From a checkpoint of a small mixture-of-experts model trained on Wikipedia.
Experts: 24 experts in each of 11 layers, a softmax router, a shared expert of 64 neurons.
Below are experts of layer 3 (counted from 0) of a mixture-of-experts language model. Rows are named router (the router's row for the expert) and show model dimensions 0-127. Each number is 128 + 32 x the weight over its row's rms, rounded and kept within 0 to 255. Numbers have three digits each.
After each expert's rows: "gets" lists some tokens that make up at least twice as much of what it gets as of all text; "comes after" lists some tokens at least twice as common just before its tokens as in all text. This comes from a sample of Wikipedia text that the model never trained on. Tokens count by the router's weight.

# expert 18
router:161090206172048141098064108113098122119080096105089188166152120092144106086117136157144131102156147107182126133133118092124171126071128103098193076143124173074120120171132152091119155170095144145125072114073091130206118161148087186162162080126150075086113194134107130125111097166125118114094151127167173117111139152147167132109131143097112133110128157119175168099102143110126134152172
gets: "im", "or", "ar", "on", "ul", "u"
comes after: "im", "v", "un", "il", "c", "iv"

# expert 7
router:137098165145110147118104116153117128104077092069118148144150110104152101104121106136155126099184213076177085139193167109104158140126102091083129102141111117077122083153185168118088119158111150169116106102127082155137118142149111106141188137199130113116111165136123094102099096137154108169054157095143144176117168171197119172122107168113093133116100156166125125105070142059082161156179
gets: "b", "l", "in", "th", "t", "er"
comes after: "b", " b", "r", "he", "l", "ra"

# expert 20
router:127087166132107195096111106134068101096096118075111165162148112104142071083105050180178156119159175112158107158140155085102158154077091100085152102150115170104082121178148171090115167157113173152087088100108113155149105180163101169155137124151151109084097148136112098096087109171160090146105176088144162164100170145141165160094108169133086095105092176137136154125117172094115127149134
gets: "0", " g", " G", " T", "5", " The"
comes after: "2", " ", " of", " the", "0", " ("

# expert 9
router:137088159143102193097089084146084072096103115084123173157159094107163080090116043157149161111164176109147109175129155096084150149107102095107144107129113165107100115207149155090098152164117160161093114104118108163176092170156090156160141112171152129081104147149084097090096120174151108168108177093157140158110162138167152140095089169119099095091098164145169154100103148088128148167130
gets: "9", "1", "2", "8", "4", "3"
comes after: " ", "1", " (", " $", "#", " during"

# expert 21
router:105076159150103200103085062133087096113063105086150179147185085104197100107126047196166145127140159080136113145139171107088124145095121098107152124128104162120097121192149137109126161157119167156082094088116070157167102164159111159150149112160128117088106155162095096084104093180140128182106171097154150163121132120148137151104098163119102098087103169138154145102116170105125144153134
gets: " M", " B", " R", " D", "\n", " S"
comes after: ":", "a", ",", ";", "i", " and"

# expert 10
router:112082183176091199131079083137074079097100115103125177158155092111136101105132095146194135100142172092139103173125140094067168177127099078091156134136101157113112130200149170091123154159110142132068109085112099143171089135178115154151175133166149099091091158154105113084103102167166112139119136122157138141103139135155144163099112147122095077094095151160193178098095166086118137143160
gets: ".", " ", " |", " —", " the", ")."
comes after: ".", " |", "0", "4", "6", "s"

# expert 11
router:144074156162118215124086052140078069119098111108140183159166091094169081088106041151162163117142152074155130152148165112085172146101093094110155136132104157119104129183149165095095137149123143149079124097101085149162093202157120128145163108135142129115108149141099106078088077153151132152109139097161143157114163149148156159091119165105104116077098166152134168106090149092122144165146
gets: ",", " |", " for", " in", ";", " pro"
comes after: "0", "4", "3", "6", "5", "2"

# expert 16
router:170067172148083147122067109196099092121115135108082166181139088077166113103092068150175152087143149073147100132147160101110133162074112106097139096163103186093081115137175173103118144150124180161103094113095126150147092139143103154162148121133169068081107144170116082103095141123144112124084116115139150195076171154137176191095120150097119119101117152126136166110089139105126176148161
gets: "l", "r", "al", "ur", "h", "ol"
comes after: " D", " d", " C", " P", " G", " V"

# expert 12
router:187091144145119150123113101153098110113060112107110139163140119118137118143092097173148167082186152109176061157159146107096133136098096110085169119159127116089130076167149142082100123167074109112092106109096131127136119178157105170154183109164181140128074150121096105109123107137171092148110191094142175161099121177168143170105076185076064103122087124128188166101117177135098171143139
gets: "et", "ic", "ed", "ac", "it", "c"
comes after: " f", "f", " F", " pro", "p", " cons"

# expert 0
router:146095156151095185098116108170067084122091104117090179170160107099176111089114064157151159099144158104184123174156164105116151175111125108098135107142082152128073108162150195069089146154102164150082092100090080147152099154126109143140151109172155123130073151162091073096091100180166117172115147113167173126091143133123147162097125141124105094100107165143171155086111192097139151162145
gets: " ", " |\n", " (", "°", "\n", "″"
comes after: " |", " to", " was", ";", ",", "."

# expert 3
router:159103147151112164093116105152087076130122123057095157153146088104181086068091102152202178103154173110156068143136153084121144185113083122111165092158110142113102105148155160094081149183096151195102091105109125144170090168167096153171142116148161098118140160150117080101073106138136112148103143107152138135080182166150149129090123158092082071107119134161187135101108133111109168115167
gets: "p", " p", " c", " d", " h", " P"
comes after: " a", "-", " the", "==", " im", " A"

# expert 19
router:180103171139102158098056078128118142109141051062113187149160093089165108141100079129142126130176205077133142149147129120122144143118111129117146093141090151089093105184174145130129150137126176133097091095107112190160136110175098153150129118143152095094124141144086112062082091144188121184078120128158143152124174155130129137091086146116119122094100164189159129092083155077128155176150
gets: "k", "n", "w", "e", "z", "an"
comes after: " K", "k", "z", "ak", "y", " Y"

# expert 2
router:134101163129112178116106064146062113115066074088123164179163133106160119097112056155168135086173159096156117174170176120095169149094114117114145127130125160125099091181168168090094149152099138156076096100105052177178111150176095141141147114167140123103089169142078096108094096166129116177112163102138136163092162131137131137097093178103113099088108177134142158097142157099119153159155
gets: "1", "2", "8", "4", "6", "3"
comes after: "9", "0", "8", "7", "1", "5"

# expert 23
router:170124149164114145139099076142090135106102107085087130177125132107113087100114105193139193133128167131139133150167152117085163172124081094099131082146076169119096081132138171124130142149107148169127118074119091135148105183118087171138126082149153108102092171162069099083114099149180112164089152102190130146110170178163161173070101157077114093104077138127141185078118193125133167140146
gets: "re", "le", "y", " E", "he", " se"
comes after: " E", " e", " n", " the", "-", " s"

# expert 6
router:133092180168080206101088069116079079115084114091129184143174084094185084105101073191165128106142139074162117146143133118078161160111092115092160123138101179118104125189150160101099139157118170143111117080104114175148092180167105158175144118164141116081107160152111117084105090167138103182115145084152139148108156140171146140114091153125096097083087159145141144100114138101109158144139
gets: " ", " l", " s", " m", " in", " w"
comes after: " |", "|", " in", ",", "-", "\n"

# expert 17
router:146088200134125146117069114134101111073112066092126132128138126103181071126092140142179167116160127121128128138146125120096146121043105115127110104128099153106137097170136146109103151155099169171123134120095097144128070173171095175157151110183188086118104179145096104088136097183140075145067163131145149142108149186158153161130106142096123035123094177152138145081104173121139144150186
gets: "ary", "ant", "ical", "ian", "ion", "ence"
comes after: "or", "at", "al", "ist", "ic", "er"

# expert 1
router:151106142125106176088105101154068112123106073099090155141135100122180056112123102171147162083170172097161103179180151094124131156075100097133135098118079137138085114163169151090091188144113149119103128074114110143143102173133098198148166079153141114090091163163078114124110080133174119146123144122153149176125137156179142164101116163112091107103093157178184150082077140106091169150153
gets: " and", " was", "ly", " to", " is", " as"
comes after: ",", "ed", " It", " it", "s", ")"

# expert 14
router:114104168116098166064073092132107108073096116081124171167141134131185126104112061150172153113160174086142092171156161118058131162083109101114156129124123158138091106175154168078103165154134157179105103099119086143168113164164109169118153086178163128074093180141127107103114066171142093130115146071190141152117140139157177166101064136109101104117111164150145163118099166111126133149140
gets: "'", "'s", ")", "s", "A", "C"
comes after: "0", "S", "6", "C", "A", "F"

# expert 5
router:151109158129114184122130088150087076102109075092065132176144074108148101155116086138150160141154159088131100161155164081088134145069080109103177134161081170092064136161178140132117165135080119145112090129092103155149099173189111134133144102163170105123088138186101094085062121138184088152079133089156171167131156143133182153130117141118080111111119161168173139123097173102140120142141
gets: "ast", "est", "ag", "ost", "op", "it"
comes after: " M", " m", " H", "M", " T", " N"

# expert 13
router:126104157164087181088086077165091117091105075086138156164182088108163096101107085180153168096145140093132113142170179087102183150118122108122179094135123140114090105130160159086091173177103168172107063121124100147152081160167085142170136083151131122087113139149111090110117089192166125147126153121146180153106137156174160125108108141128081090079092137171168163094092167114122133163133
gets: ":", "|", " |", "-", " the", "=="
comes after: " |\n", "\n", ".\n\n", "|\n", ")", "\n\n"